From a checkpoint of a small mixture-of-experts model trained on Wikipedia.
Size: 12 layers, width 256, vocabulary 27942, 39.8M parameters.
Experts: 32 SwiGLU neurons an expert, a softmax router.
Training: a variant of SOAP for the experts, 370M tokens.
Below are experts of layer 2 (counted from 0) of a mixture-of-experts language model. Rows are named router (the router's row for the expert) and show model dimensions 0-255. Each number is 128 + 24 x the weight over its row's rms, rounded and kept within 0 to 255.
After each expert's rows: a language model's description of what the expert responds to. This comes from a sample of Wikipedia text that the model never trained on.

# expert 10
router [163 115 165 118 134 132  92 110 126 152 120 111  79 147 142 154 129 149 119 148  92 129 135 142 135 148  80 115 111 142 100 116  95 143 101 123 119 187 126 157 156 151 117 158 142 128 145 158 161 157 131 147 106 143 144 134 109 146 111 133 156 133 161 150 126 125 153 116 152 104 103 154 127 114 144 140  97 107  99 126 110  65 170 143 114  97 140 108  70 137 138 164 154  92 151 140 146 101 102 169 107 151 161 161 120 137 151 132 151 127 118 146 109 146 113 137 138 125 122 111  96 136 135 173 130 138 141  99  93  77 150 107 140 102 156  96 144  84 146 140 160  77 139 161  72 148  68 141 148 122 142  96 102 103 128 125  91 111 117 127 109 174 102 120 140  92 140 115 107  85 123 143 136 146 131 150  95 130 147 158 103 115 130 155 191 210 144 158 127  98 105 127  87 108 160 131 130 114  95 107 156 153 157  93 104 144 105 106 178 131 129 142 123 161 128 118 113 105 114 123 144 121 149 144 140 131 113 130 109 129 122  95  87 103 155  93 104 127 137 110 125 111 151 115 105 111 154 123 127 133 107 117 122 102 121 130]
What it handles: Nationality adjectives and country or place names, such as American, British, German, Yugoslav, United States, Argentina, often in sports or biography lists.

# expert 63
router [147 100 155 128 144 130  95 110 152 149 144 122 114 149 165 145 154 152  99 153 131 102 130 147 154 141 115 161 140 117 101 107 133 136 196 129 114 123 162 154 156 137 101 142 144 139 147 156 145 148 166 145 109 150 165 108 113 150  95 135 150 134 151 150 171 116 159 132 152 121 106 169  98 149 150 145 117 105  98 104 146 135 165 157 174  99 158 106 107 116 147 142 141 101 160 142 145 102  94 150 122 151 163 108 152 147 162 154 152 162 147 137  97 142  91 151 149 150 165 102 100 187 152 149 105 152 151 128 108 141 155 105 142 119 144  96 129  97 156 154 149 143 153 178 142 155 113 103 159 105 161 108 154 102  95 106 101 102 129 157 122 157 106 104 119  93 148  97 131 123 101 141 156 140 123 137  93  98 139 149 102 101 126 142 147 162 169 162 189  99 108 144  97 108 156 103 147 104 104 119 139 109 161  95 107  92 133 130 160 152 119 150 152 166 134 137  98 100 104  88 151  98 133 137 114 146 145 136 110 116 153 106 101 140 151  95 106 111 106  86 123 120 164 108 132 107 141 108 131 134 132 142 124  89 132 152]
What it handles: Head nouns of institution and organization names like University, School, Foundation, Institute, United States, National, War, Party.

# expert 14
router [154  99 144 111 161 155  95 107 159 161 152  92 121 156 132 143 157 148  98 157 104 117 143 166 161 150 108 148 132 105 114  97 127 167 125 148 111 119 160 150 165 140  98 159 161 133 160 158 150 153 149 148  94 152 145  94 114 153 106 144 156 155 143 153 154 116 164 113 126 105 102 134 120 146 144 158 108 103  91 110 151 139 169 159 163 103 156 112 122 101 142 157 153 128 163 165 156 109 116 148 114 150 153  84 132 148 177 134 141 155 141 148  96 162 107 155 150 121 146  99 114 164 145 149 103 146 154 131 112  98 151 107 132 113 155 113 103 100 155 146 133 122 149 145 129 158 135  98 166  94 155 102 142 103  98 110  94 106 159 147 127 164 111 111 160 102 150  99 138 103 114 157 156 152 133 117 101 100 152 157  93  96 141 149 156 170 159 160 144  93 104 156 109 101 152 109 155 111 105 107 132 118 155 108  90 120 111 168 154 139  97 132 141 150 114 126 110 111  98  92 156 102 164 138 115 126 155 113 109 101 148  97 105 130 150 108  97 103 106 112  81 114 162 106 110 120 137 109 161 125 109 147 144 119 123 158]
What it handles: Number words and pronouns such as two, three, he, As, plus first names and surnames in tables, like Book Two.

# expert 52
router [152 113 193 108 144 126 106  97 133 156 154 100 150 143 157 147 151 134  98 152 137 102 132 155 136 153 178 121 111 100 111 117 114 164 133 137 112 111 157 151 148 148  95 142 163 128 149 147 167 158 140 173 123 165 150  94 117 156 104 143 160 156 137 145 147 103 161  99 151  93 104 161 122 154 150 155  99  99  95  98  95 129 122 160 146 103 152 113 131  91 130 135 182 154 132 159 161  94 130 133 101 164 153 112 153 165 119 146 164 154 147 140 104 160  99 144 148 122 164 111 104 156 152 134 131 160 147 123  85 115 148 128 154 118 130 104  82 122 139 133 124 104 156 144 129 157  76 101 144 129 137  95 148  92  88 135 118  91 150 128 120 170  99 102 150  92 153  97 131  69 122 161 157 127 141 138 110 114 164 103  95 102 150 162 111 135 166 152 154 111  85 156 120 108 141 126 150 100 104 118 106 115 163 126 117  97 152 139 146 146 119 114 152 148 106 118 110 113  92 124 159 101 124 149 110  96 157 138 126 112 170 100 105 127 144 121 120 100 105 100 109  82 132 104 135 136 107 112 129 122 125 132 144 107 119 144]
What it handles: Digits and years in match scores, tables, dates and coordinates, such as 0, 1, 2, 2007, plus line breaks after football results.

# expert 5
router [140 100 195 110 154 177 109 123 170 152 142 137 102 135 149 202 142 125 118 132 115 105 147 129 155 138 103 124 137 119 113 122 139 186  97 118 133 120 162 142 157 132 111 156 128 152 156 135 149 153 131 123 101 161 123 101 113 165 161 120 157 164 140 132 156 162 167  97 144 116  81 130 121  98 135 165 129 116  97 125 151 134 151 114  89 108 134 118 102 139 142  80 130 122 136 124 146 115 107 123 144 132 160 118 143 164 136 175 173 151 135 159 108 145 139 111 180 130 178 150 122 160 136 148 131 156 143 115 136 129 138 116 155 115 150  94 146 130 147 144 150 113 144 156 146 143 101 107 138  89 128 104 154 120 145  86 110 109 148 139  91 172 137 105 144 118 132 152 155 116  89 172 144 195 135 110 119 134 140 166 138  91 145 131 128  96 132 118 115 140  78 164 126 126 158 139 137 109 149  91 132 157 125  92 128 146  95 167 107 120 117 166 137 115 129 131 134 122 114 127 150 129 192 163 122 131 145 149 124 130 173 111  99 114 152  90 107 109  78 106 128 139 114 105 106  88 175 115 152 142 108 161 122 118 139 143]
What it handles: First piece of capitalized names and words, often a single capital letter after a space, quote or hyphen, as in E(arth), T(ruth), Mer(l).

# expert 34
router [126 131 188 143 155 141 113 113 133 134 172 104 135 123 154 146 162 148 107 148 120  99 116 148 142 145 120 176 158 109 147  92 188 148 109 157  88 134 111 148 142 144 122 176 151 162 151 142 138 140 163 150 101 135 147 112  94 145 120 105 152 124 119 146 159 143 144 109 155 127 124 117 115 124 146 144 109 100 124  92 117 147 159 166 169 118 146 114 131  96 108 133 147 160 157 150 159  98 108  98 122 157 160 114 118 131 111 138 146 154 171 103 120 159 103 168 151  91 167 112 146 150 156 119 101 164 161 138 104 143 136  79 116  93 153  95 114 132 153 124 130 154 126 149 143 146 101 113 165 107 159 127 145 125 101 108 107 105 165 141 119 129 137 113 152 136 153  88 148 134  94 170 149 147 159 143 114 105 153 157 118 112 151 164 144 136 159 118 140 109  97 129  88 110 167 128 145 111 111 111 162  91 133  99 136  79 119 132 144 147  96 130 177 141 103 106 113 110 110 117 143 112 159 142 113  79 137 139 132 104 195 126  98 106 147 103 108 108  84 112  86 103 148 108  92 110 132 106 133 111 135 158 159  91 131 153]
What it handles: Prepositions opening a phrase mid-sentence, mostly in, at, with, for, by, including "at Brown" in sports schedules and "in 1965".

# expert 61
router [143 113 159 113 124 133 157 113 152 158 161 125  97 156 171 120 139 163 103 140 130  84 124 133 144 156 113  91 133  95  78 107 120 102 136 139 127 167 131 132 123 165 127 178 157  88 140 133 152 137 101 157 150  95 146 116 103 110 108 120 154 116 150 153 158  84 173 116 121 131 138 129  67 140 145 139 128 127 101 109 126 169 140 166 166 132 141 128 173  85 119 134 148 170 110 149 146 107 111 116 143 150 151 136 143 162 139 123 112 146 155 158 150 135 129 113 136 125 112 108 126 159 158 150  93 122 121 180 115 106 142 112  93  93 129 127 126 118 144 164 131 161 152 130 135 129 132 106 181 133 126  92 147 105 113 133 112 126 127 153 141 153 131 139 113  68 138 152 114 153  97 124 140 180 160 140 119 104 141 140 120 100 154 147 162 130 124 156 117 116 138 144  66 116 132  94 151 107 136 113 151 119 151 177 113 128  92 143 168 156 104  93 151 142  81 132 106 117 118  96 149 112 123  89 118  83 158 134  95 123 150 126  81  80 150  91 128 113  88 120  94 128 160 159  89 110 143 114 128 126 144 131 178 110 115 134]
What it handles: Past-tense verbs and participles, including ed endings, often after was or he, such as used, held, received, reminded.

# expert 8
router [154  92 152 114 147 156 103  98 121 163 158 103 137 154 168 137 153 141 112 149  99 102 136 149 152 149  93  91 154 115  96  90  88 164 115 130 122 142 163 157 165 128  99 160 152 108 162 162 150 145 152 136 104 156 150 110  99 151  97 156 141 157 140 149 162 156 187 113 146 132  95 152 111 161 157 162 108  94  99  94 152 124 128 147 129 116 159 125 104 108 158 146 149 152 146 134 160  83 117 164 124 165 139  97 132 142 150 127 121 154 152 132  98 160 137 156 154 103 151 106  86 149 142 136  90 159 149 125  98 122 147 141 141  94 154 113 100 102 150 155 127 114 139 168 112 154  95 123 151 119 157 107 137  91 101 114 118 107 140 162 147 129 161 110 164  91 150 101 149 123 119 155 150 145 124 111  91 102 159 141  87  99 142 153 132 159 160 133 153 106 124 148 104 112 120  86 126 111 118 122 166 122 157 136 101 129 101 170 136 141  96 119 132 134 117 105  98 105 104 106 126 101 157 164 104 146 148 108 102 104 132  98 143 114 143 111  89 119  92 106  84 122 147 111 125 101 119 114 151 104 149 159 120 112 146 158]
What it handles: Line breaks ending list or infobox lines, especially taxonomy fields (Species, Class, Order), plus section breaks and closing brackets.

# expert 39
router [132 123 128 106 137 139 119  93 115 174 152 117 136 147 125 147 155 140  99 161  95 110 111 156 158 154 121 176 124 101 108 127 121 180 165 150  82 115 126 145 150 160 107 141 130 110 149 146 134 162 145 145 115 163 148  97  99 154  97 151 162 148 131 158 186 105 134 101  84 110  95 167 123 164 153 164  96 131  90  97 116 105 157 149 155  96 152 111 118 113 150 133 165 119 152 130 140 115 116 152 130 145 151 104 132 125 149 148 134 122 129 131 104 159  95 173 150 120 154 101 123 151 148 122 100 140 144 138 125 139 146 141 159 156 155 131  91  95 146 179 124 132 157 167 139 149  86  97 122 130 133 122 156  99 126 124 127 100 143 134 118 132  91 119 105  94 149 104 116 101 122 157 150 151 133 124  85 108 146 156  99 113 132 151 150 190 128 149 160 101  91 161 135 111 167 124 165  97 119 129 111 105 149  94 110 105  83 157 143 131  93 164 154 151 135 180 116 100 108 107 171 112 108 135 110 111 149  94 131  90 133 104 139 110 161 126 106 105 131 112 121 104 159 111  85 115 147  92 136 123 112 146 118  88 124 148]
What it handles: Leading dashes of infobox lines after a line break (Notable commanders, In office), table pipes, and family words like son, brother.

# expert 62
router [147 102 155  94 131 142 102 102 112 162 127 113 102 152 136 111 138 151 106 146 120  98 137 141 142 159  80 133 132 122 122 101 136 159 116 158 139 147 150 148 157 148  98 142 171 104 156 151 136 161 152 155  97 155 140 101 103 144 116 169 139 137 163 150 151 144 170 105 166 138 103 161 105 144 166 162 109 119  89 105 121 152 119 152 129  94 154 104  66 105 152 156 141 116 127 165 156 112 120 167 115 155 132  99 116 158 162 133 124 146 127 134 108 126 111 147 157 100 138 105  92 152 144 184 128 156 157 121 120 116 143 125 133  97 160 118 111 123 151 130 115  85 159 171  83 140  98  97 156 128 151 101 147  97 109  92  99 112 150 149 126 165 144 110 150 110 144 109 149 114 101 155 154 154 132 123 111  96 161 143 116 102 130 158 168 178 151 150 166  96 109 140 108 101 155  87 143 122 123 113 172 135 167 111 109 144 110 171 142 159 110 134 114 139 124 145  97 104 111 112 129 108 140 175 109 117 137 115 119 104 114 109 120  94 154 119 108 111 116  67  90 139 133 111 116 116 167 102 158 104 128 141 154 108 153 151]
What it handles: Equals signs of section headings, line breaks ending list items or table rows, and separators like colons and dashes.

# expert 2
router [143 119 173  97 162 156 123 117 163 154 152 132 116 140 130 184 166 169 130 136 116  91 163 134 139 149 116 103 104 111 122 115 108 142 149 158 121 149 174 135 134 147 121 162 161 132 155 137 117 137 147 160 120 149 143 112 148 158 113 155 137 173 152 145 133  83 147 128 109 107  98 144 131 169 140 132 124 120 111 109 139 135 137 148 158 109 148 143 108 143 138 131 148 138 152 146 127 114 111 106 102 142 166 103 157 143 133 130 181 145 154 158 106 163  94 165 143 132 164 117 130 155 149 133  92 149 149 122 122 116 154 130 160 147 134 115 127 111 138 111 145 114 157 126 136 144  75 101 141 117 132  94 158  87 114  98 102 121 136 126 101 177 117  81 145 134 146  73 181 140 101 142 162 169  99  76 103 126 138 119 117 116 141 163 128 132 156 133 170 117  91 165  87 112 172 114 144 116 147 127 133 140 151 102 102  93 104 150 134 135 110 142 156 147 123 119 146 110 104 114 118 114 166 185 112 142 156 134 108 103 173 113 118 142 161 101 113 111  85  62 112 107 145 120  94 103 140 110 136 163 101 163 162  99 109 120]
What it handles: Space and first pieces of capitalized or rare words and names, often in tables or lists, such as St, P, Du, Disc.

# expert 28
router [131 114 165 158  95 144 123 107 162 150 129 171  87 125 144 168 145 121 116 151 111  86 183  77 133 136 162 111 139 121 128 117 109 164  87 113 145  92 175 126 150 139 155 167 112 165 129 138 157 140 154 116 122 152 119 105 104 147 111  90 123 127  93 126 155 127 174 128 150 122 115 102 125 169 122 164 140 119 115 129 126 139 167 111 112 112 138 114 134 160 141 150 148 119 165 140 127 112 136 148 116 122 109 146 102 132 169 131 169 131 155 145  93 145 145 139 110 125 106 129 120 177  80 159 149 130 137 120 158 153 123  97 141 153 154  83 152 106 129 159 131 113 126 147 151 141 130 157 142 101 136  92  83  98 157 107 107 135 156 148 103 175 102 133 162 153 119 168 134 128  97 165 143 166 141  79 102 151 141 114 104  93  89 140 153 124 128 104 150 111  81 140 102 124 163 129 145 123 111  81 145 138  89 125 103 101 121 144 107  89 127 176 169 124 127 109  94 139 131 125 133 170 174 124 154 137 126 174 130 115 107 140 157 121 147 136 117 155 110 112 152 120 138 102 105 100 177 128 106 167 112 155 145 101 118 125]
What it handles: The first piece of proper names after a colon, comma or pipe, including people, places and species, such as Brid, Cal, De, New, Mus.

# expert 23
router [134 123 151 100 163 131 118 102 124 130 127 115 145 157  94 171 149 161  94 147 125 114 123 153 151 150 145 147 115  82 131 109  74 162 112 149 116 142 148 160 154 163  91 180 118  96 139 141 138 170 130 142 128 159 146 103 105 156 100 140 154 145 123 161 174 114 136 120 109 125 121 151 126 144 135 145 114 126  99 102 141 117 165 155 171 120 146 117 160 129 152 117 177 148 166 116 128 123  99 169 141 142 149 114 139 114 122 158 131 135 176 132 105 165  94 156 136 122 150 108 130 146 152 124  94 155 167 136 124 104 160 126 132 171 141 120  79  88 139 155 147  66 134 146 110 150 110 126 112 146 142 122 160 119 102 107 121 107 109 152 134 138  88 105 120 102 152  87 103 125 105 150 144 121  63 148  95 104 153 149  89 108 139 159 114 146 127 153 154 100  90 131 141 100 173 136 155 110 125 131 131 110 144 136  96 100  90 168 173 136 114 154 132 133 120 185 112 107 109 116 164 121 151 139  97 117 155 143 142 105 122  97 120 107 155 120 103  99 120 130 130  96 167 111 114 117 149 101 142 163 116 163  97  91 108 151]
What it handles: Hyphens opening list lines in infoboxes (- Place of birth, - Label), dashes, slashes, ampersands, plus New, de and First starting names.

# expert 59
router [ 90  81 118 146 126 132 101 102 104 145 125  99 119 113  92 106 113 104 119 127  99 111 112 112 110 144 148 129 145 103 105 116  78 113  98 141 141 131  84 145 116 134  93 159 133  95 157 152 155  82 125 134 122 107 148 131 121  74  95 164 148 148 141 131 183 133 169 124  90 128 131 152 121 137 126 142 141 124 120 113 153 144 151 120 139 139 143 114 137 147 117 155 171 128 162 153 152 116 115 152 135 157 150 105 156 125 124 155 104 140 128 147 102 144 137 150 123 153 100 128  88 134 107 164 145 152 132 124 110  70 142 120  87  99 124 112 152  97 116 184 117 187 130 136 105 104 169 182 109 127 136  90 117 136 160  95 111 166 121 125  68 119  88 170 116 111  86 159 145 119 110 144 121 120 136 120 110 165 143 170 105 111 115  86 159 173 105 141 176 110 114 150 103 110 117 115  92 110 118 135 118 138 165 103 103 117 148 103 162 153 132 150  99 162 111 126 108 130 104 129 154 107 112 106 142 133 158 133 100 122 174 160 167  83 120 100 135 120 134 162 162  94 127 146 126 130 125 114 135 164 115 122 132  93 103  99]
What it handles: Word pieces inside or ending foreign or unusual names, as in Nadod-ig-al, Saff-ir, Mart-ig-ues, and suffixes like -ley, -ton, -berg.

# expert 49
router [161  75 165 110 150 157  91 108 143 128 125 123  89 116 138 141 126 141 100 146 114 124 167 138 145 120 178 171 118  88 130 113 128 143  73 173 113 103 133 130 144 139 113 117 158 127 119 146 149 147 146 115 113 143 149 107  89 148 153 104 114 129 106 151 126 133 144 143 143  99 116 139 168 122 106 112 110 134 124 107  99 146 158 123 142 122 156 104 176 106 117 119 151 137 153 144 142 125 130 104 109 169 146 116 113 149 167 140 111 130 100 143 108 101 108 136 160 114 168 124 130 161 140 131 100 145 174 122 135 121 133  93 183 107 128 134  93 108 141  81 169 100 130 106 130 142 136  98 150  91 146 119 123 122  99 101 107 118 186 141 123 164 120 103 147 111 150 111 165  81  89 137 134 153 136 164 131 111 141 111 158 154 163 176  84 132 162 174 134 101  98 148 125 117 132 157 143  95  95  89 108  80 156 141 124  89  99 167 165 143 123  87 181 110  93 155 168 108 103 114 110 101 176 163 106 105 150 121 120 138 152 100 104 129 161 107 144 102 123 122 120 133  94 117 136 124 126 124 116 113  94 146 144 119 134 136]
What it handles: Numbers, month names, dashes and pipes in dates, scores and sports or election tables, such as 31 August, 31–20.

# expert 30
router [151  85 149  98 156 162 118  99 161 148 148 118 120 138 123  90 155 159 110 120  95 107 154 149 159 147 102 165 130  95  99 126 139 166 123 148  91 127 144 143 151 145 110 136 135 112 147 143 138 149 174 155 125 144 145 111 116 149 129 167 159 155 119 148 169 115 125 138 141  86 122 120 118 128 151 146 106 125 117 105 125 155 139 150 127  89 163 121 181 115 170 162 150  83 126 152 142 135 106 150 138 154 163 108 160 146 144 143 150 151 128 148  97 152 122 114 136 101 155 123 133 168 178 137 116 150 159 124 125 125 161  81 106 103 151 103  98 125 138 135 143 148 148 148 121 141 155 114 137 117 153 127 143 117 123 115  89  99 139 152 103 122 139  95 153 138 138 106 175 164  98 124 141 161 189  76 117 138 134 151 111 101 112 152 129 104 136 163 171 149 104 179  99 107 144  95 146 112 124  90 161 121 153 157 125 137 103 152 143 140 112 154 120 154 112 111 132  98 104 127 158  98 172 173 108 146 162 160 131 126 189 104 166 111 167  98 106  97 103 120 140  91 140 115 137 115 108 109 159 120 101 167 121 108 119 141]
What it handles: Opening parentheses, slashes, dashes and opening quotes, plus the first letter right after them, e.g. 420 U.S. 358 (1975), writers/performers, (painter).

# expert 17
router [155  86 120 111 147 110  85 146 141 160 161 105 137 157 159 112 140 155 117 147 138 104 121 135 111 153  77 172 146 121 112 100 147 115 153 155 107 138 134 139 151 158 110 118 146 152 149 147 111 116 161 133 108 158 135 139 103 141 102 161 157 148 139 141 127 156 108 111 190  96 122 165  99 158 151 141 133 114  99 109 112 107 134 165 128 142 153  94  93  82 156 155 140 186 122 105 157 129 122 170 142 142 154 110  73 133 151 141 130 129 158 151 167 132 130 137 147  99 156 105 124 113 165 140 150 159 156 134  86  88 148 138 123 137 138 103 126 133 153 109 112 119 143 154  91 146 157  95 156 104 129 125 146  96 119  92 145 121 159 133 126 142 156 100 137 128 151 102 150 113 137 147 145 161  99 121 117 101 149 160 144  88 127 129 179 186 112 162 178 107 152 138 119 104 134 142 131 111  89  96 164  98 121 154 107 106 111 146 146 161 106 130 116 144  88 148  87 110 107 108 143 117 109 121  91 117 141 123  83 122 171 113 133  96 152 149 109 115 123 115  80 146 142 113 100 161 137 120 139  85 116 126 180 126 111 144]
What it handles: Periods closing sentences before a line break or new capitalized sentence, plus == heading markers, some commas before but, and et al.

# expert 41
router [158 118 156  95 158 159 124  96 153 151 169 115 114 157 149 161 146 139  95 145  93 130 110 163 143 148 117 123 149  93  98  95 151 145 144 138 128 140 141 161 149 151 105 141 154 129 161 133 158 165 165 147 107 140 155  98 126 141 115 130 155 151 145 150 159  98 149 103 133 108 103 147  83 135 152 142 104  96 102 108 124 137 166 154 140  89 160 103 152 106 166 160 154 110 144 146 156 122  77 184 130 170 152  96 116 156 134 166 150 153 139 148 103 150 108 144 152  79 149 105 102 157 164 155 103 160 139 118 114 115 159 105 134 118 158  94 109 118 146 122 147 143 148 148 108 146  85 101 156 114 150  99 155 107 104  97 109 105 137 159 134 152 103 114 156 117 144 103 165 144 107 151 162 147 144 111 111 119 162 166 106 102 149 143 146 143 177 166 137 113  95 161 107 115 134  98 147  96 100 110 125 122 163 103 102 121 124 143 130 151 101 138 124 154 110 112 115  98 110 103 152 109 145 137 113 122 160 124 125  96 158 102 147 109 161 103  95 100 100  99 121 106 154  98 152 127 163 105 150 138 150 149 127  92 127 149]
What it handles: Opening parentheses, square brackets, quote marks and $ or ^{ signs, strongest in chemical names, code and LaTeX, as in (voiced by.

# expert 60
router [128 110 129  99 146 127 109 119 131 146 126 107 124 149 165 135 155 130  99 153  95 109 131 159 154 158 114 174 116 115 107 108 111 165 119 162 100 156 138 144 160 133 111 153 159  83 161 132 139 182 102 169 102 155 148  95 106 162  97 164 157 153 147 155 148  98 128  91 125 106  86 154 151 153 148 155 118 136 110  95 117 118 157 155 157 105 154  85 109 147 149 143 152 167 168 136 134 121 114 155 103 155 158  95 130 128 157 144 149 129 124 141 104 156  96 143 136  97 153 108  98 153 153 138 118 144 154 142 125  96 142  80 138 155 157 115  88 120 152 120 139  93 168 147 129 157 109 145 148 121 151 137 156 109 122 108 112  99 128 141 148 149 112 135 144  96 147  94 150  77 116 136 144 161 150 131 117 109 155 170  93 115  98 148 164 136 129 149 138 106 100 174 108 109 148 119 154 109 120  97 140 119 158 147 127 139 102 164 156 159 106 125 159 121  97 146 117 110 108 117 163 114 122  97 101 105 156 120 114 104 161  98 111  92 174 121  97 103 123  93  97  94 132 107 110 166 172  99 156 127  97 150 146 109 128 149]
What it handles: Hyphen bullets at the start of list lines, such as obituaries, see-also lists and infobox fields, plus == heading markers and table-row pipes.

# expert 45
router [155 105 142 108 154 150 107 115 147 150 130 113 105 147 152 150 142 155 100 157  97 118 129 152 139 156 105 115 120 106 114 123 118 154 123 145 100 173 145 151 157 149 101 152 161 133 145 159 153 143 156 137 107 164 158 100 109 161  89 144 144 137 158 143 165 106 158 112 128  97  98 146  95 140 157 158 103 123 110  98 132  93 148 150 144 100 158 102 127 115 165 147 130  96 161 141 146 120  87 165  96 144 157 118 124 145 143 161 161 146 142 152  97 151 109 154 142 120 126 103 112 155 150 144 113 143 138 125 123 111 144  97 131  97 154  84 130 105 150 157 145  92 153 165 129 157 102  92 137  96 144  99 142 101 108 113  98 107 129 150 118 166 137  99 161  95 164 119 147 125 103 153 156 161 145  86  97  99 160 150 100  88 134 146 158 124 149 152 148  95 112 134 102  99 157 121 162  94  94 119 143 121 146 116  95 111  88 146 163 138 115 114 160 150 106 110 107  74  94 102 155 106 149 169 118 133 152 135 120 104 127 102  99 100 158 102 103 115 107  98 108  90 161  98 140  96 137 116 141 120 151 144 158  89  98 160]
What it handles: Capitalized modifiers after the or of starting proper names, such as South, West, British, French, Old, New.

# expert 3
router [161 107 156  91 158 159 104 114 141 162 126 112 110 131 125 177 126  96 116 121 118 121 162 126 152 128 113 135 102 131 110 145 145 187  69 132 115 129 132 145 147 111 130 135 147 110 141 136 126 158 130 151 126 143 136  99  84 139 153 142 155 152  90 132 154 148 154 104 126 101  96 127 145 116 156 143 130 105 124 120 132 128 100 129 105 115 125 120 128 138 136 111 143 105 142 128 147 106 123 139 123 136 149 108  97 152 141 171 135 140 126 140  85 124 120 109 184 145 168 129 157 146 153 141  98 152 161 117 162 122 144 109 132 118 149 104  93 152 162 166 141  88 139 134 154 135  98 104 122  98 133 102 153 134 157  80  99 120 166 150 111 170 111  89 163 143 149 137 153 101 109 112 138 201  85  99 139 107 115 151 110 124 144 138  87  65 126 156 113 122 106 170 163 112 140 124 139 111 136  86  86  86 157  85 138 138 125 158 118 135 118 146 144 127 153  89 143 113 100 140 143 109 174 181 102 150 149 148 137 137 161 125 109  79 148 116  88 118 107  98 143 129  79 101 132  92 142 117 144  95  90 146  93 111 161 130]
What it handles: Numbers and single capital letters opening table cells or codes after pipes and dashes, such as 6 points, R3, XSS.

# expert 57
router [109  88 149 122 115 162 133 114 125 143 125 121 110 161 145 125 126 150 102 139 114 133 126 143 107 154  95 101 162 104 102 116  88  99 127 135  89 186 132 130 136 165 118 144 163  87 152 149 177 140 138 128 126 131 138 114 108 128 101 131 146 145 153 138 126  83 131 116  97 127 130 142  93 147 148 149 105 119 126 126 119 134 169 171 173  78 134 123 150 115 122 147 131 143 101 147 146 111 116 148 109 109 135 116 140 148 136 163 170 140 134 155 104 156 120  98 114 106 115 107 133 166 145 143 106 127 136 149  89  83 138  87  99  77 131  89 101 107 160 136 161 111 158 162 128 143  87  91 192  97 125 105 156  86 104 108 118 116 119 152 108 142 119 129 148  94 149 125 109 111 113 111 137 171 129 117  97 119 145 126 159 111 145 143 164 119 143 166 112 133 103 127 101 106 151 101 159 125 152 107 166 114 157 128 103 140  79 162 160 149  99 131 158 151  90 161 110 115 108 106 133 139 106 161 127  86 145 130 102 108 120 127  82  80 148  99 115 112  99 164 106  97 146 121 146  79 154 119 159 149 106 148 147  95  77 130]
What it handles: Adjectives and participles after the, a or was, such as more, used, known, such, new, common, informal.

# expert 51
router [159 158 145 104 144 151 132 101 164 138 110 113 133 139 154 169 141 114 115 137 141 147 133 125 132 120 126 165 114  89 131 122 114 162 126 154  87  97 169 139 132 152 109 115 159 137 130 151 143 158 158 147 124 152 151  96  93 151 126 130 125 163 144 130 140  99 155 138 136 122 114 148 148 165 124  99 103 137 143 111  80  86 137 146 155  99 146 130 129 133 154 144 146 129 153 128 136  99 112 103  98 143 156 113  87 148 118 155 137 132 149 153 126 138 110 147 162 162 171 127 151 151 156 151  93 145 178 114 126 140 139  97 195 142 148 140 104 104 145 149 175 142 124 135 151 137 113 112  98 103 120 102 136 110 165 105 143 122 181 125  92 171 149  89 137 146 163  89 154 101 108 129 127 117  72 163 125 101 139 160 130 144 166 141  97 180 158 152 149 120 112 161 125 110 105 134 149 132 131 114 100  92 148  86  95  62 128 156 105 154 118  96 179 102 124 131 123 118 113 118 133 112 151 209 121 134 149 129 140 128 156 129 106 127 160 125 127 120 124  77 136  87 131 106 112 139 121 118 133 135 106 132 158  94  86 138]
What it handles: Numerals for dates, years, scores, statistics and coordinates in tables and lists, such as 1937, 29 appearances, 15.25.

# expert 40
router [164 104 125 109 121 118  93  88 132 174 162 103 110 162 124 159 154 158 116 151  82 126 149 145 125 146 135 146 173 139 117 116 176 114 168 143 103 141 151 145 150 159 106 109 125 144 151 141 154 109 153 147  98 158 135 109  96 144 107 128 164  99 141 147 153  94 150  78 144 141 118 163 121 134 168 163 100  87  99 106 137 117 140 124 135 111 157 112  97  88 132 150 152 153 132 135 158 131 113 148 110 132 134 107 150 145 159 159 140 153 141 141  93 165 114 155 162 101 130 104  79 142 157 171 107 150 138 126  90 122 147 126 141 140 137 116 122 110 154 117 163 159 137 150 105 151 115  91 148 118 144 106 140  93 107  85 122 115 136 152  93 140 137 119 160 100 157 105 169 141 118 163 163 166 167 118 101  89 145 139  80  92 150 149 153 152 147 143 153 111 130 169  93 101 171 105 138  93  91 123 155 106 163 105  99 151 104 144 170 138 118 157 120 148 165 162 107 113 105 116 151  99 136 126 121 116 107 116 106  86 129 112  97 114 135 129 110 121 117  92 117 136 125  98 134  86 144 108 163 111 144 140 144 117 137 154]
What it handles: Closing table pipes before a line break, sentence-final periods, quote-ending punctuation, semicolons, and the conjunction and joining clauses.

# expert 18
router [162 107 142 114 155 124  92 131 156 137 133  95  92 145 153 125 158 139 100 158 129 112 140 143 145 149 113 169 132 116  99 113  98 164 133 113 126 171 158 138 154 145 109 154 150 120 154 130 144 131 164 150 130 146 148 117 150 147 124 152 139 153 136 141 115 132 170 107 150 103 111 151 137 162 154 170 108 102 113 108 175  84 167 132 109 117 154 107 111  88 163 118 148 141 119 156 164 104 112 156 138 148 126 105 157 153 118 175 131 162 151 161 119 160 116 129 156 129 127  90 130 133 157 167 131 149 124 127 102  76 151 150 102 108 147 142 119  97 133 143 130  77 130 120 133 153  78 125 128 120 152 124 152 121 116  95 141 104 134 162 135 178 118 130 145 138 144  84 168  99 115 160 151 171 109 141  93  95 133 152 107 106 166 111 156 138 163 136 154 121 105 164 125 118 136 108 154 115 103  81 117  96 135 115 104 112  69 142 146 105 116 111 155 161 109 140  93 120 121  98 129 100 128 160 113 102 161  87 109 135 143 105  75 122 123  98 115 114  89 129 104 154 158 113 124  86 123 125 143  83 158 150 162 102 162 160]
What it handles: Closing parentheses and quotation marks after numbers or titles, such as birth-date parentheses, song titles in lists, and percent signs.

# expert 0
router [155  93 152 105 129 132 116 127 134 152 146 118 129 153 177 164 150 136 139 153 118  99 128 150 148 147  79 142 119 133 108  88 117 142 138 138 107 129 156 138 155 113 107 113 170  96 154 162 147 160 144 137  96 154 117 111 119 161  98 149 135 173 126 140 167 147 156 111 158 137  87 136  93 154 154 165 109  87 124 104 163 137  95 153 136 106 150 127  80  99 156 162 138 158 133 146 163 100 108 139 123 158 146 113 132 132 140 103 138 153 147 129 108 140 128 169 164  99 153 103  86 158 142 124 100 132 164 121 116 141 143 136 145 119 148  89 101  96 150 156 113 102 160 142 104 154 107 119 170 125 168 116 127 103 108 126 109 100 140 143 158 120 172 116 154  88 149 103 168 138 120 158 150 155 156 122 114  98 144 162 104 123 130 160 162 145 134 104 167 103 122 154  79 119 134  96 140 104 112  85 171 100 133 167 103 139 129 154 125 144  97 106 145 138 125 117 103 114 107 115 124 116 152 156  96 120 132  83 119 103 110 105 151  98 150 109  96 130 106  88  80 112 117 108 159 125 107 101 160  89 164 142 145 146 156 148]
What it handles: Newline tokens ending a paragraph, list item or table row, before a new section, bullet or row, e.g. plot-summary paragraphs, discographies.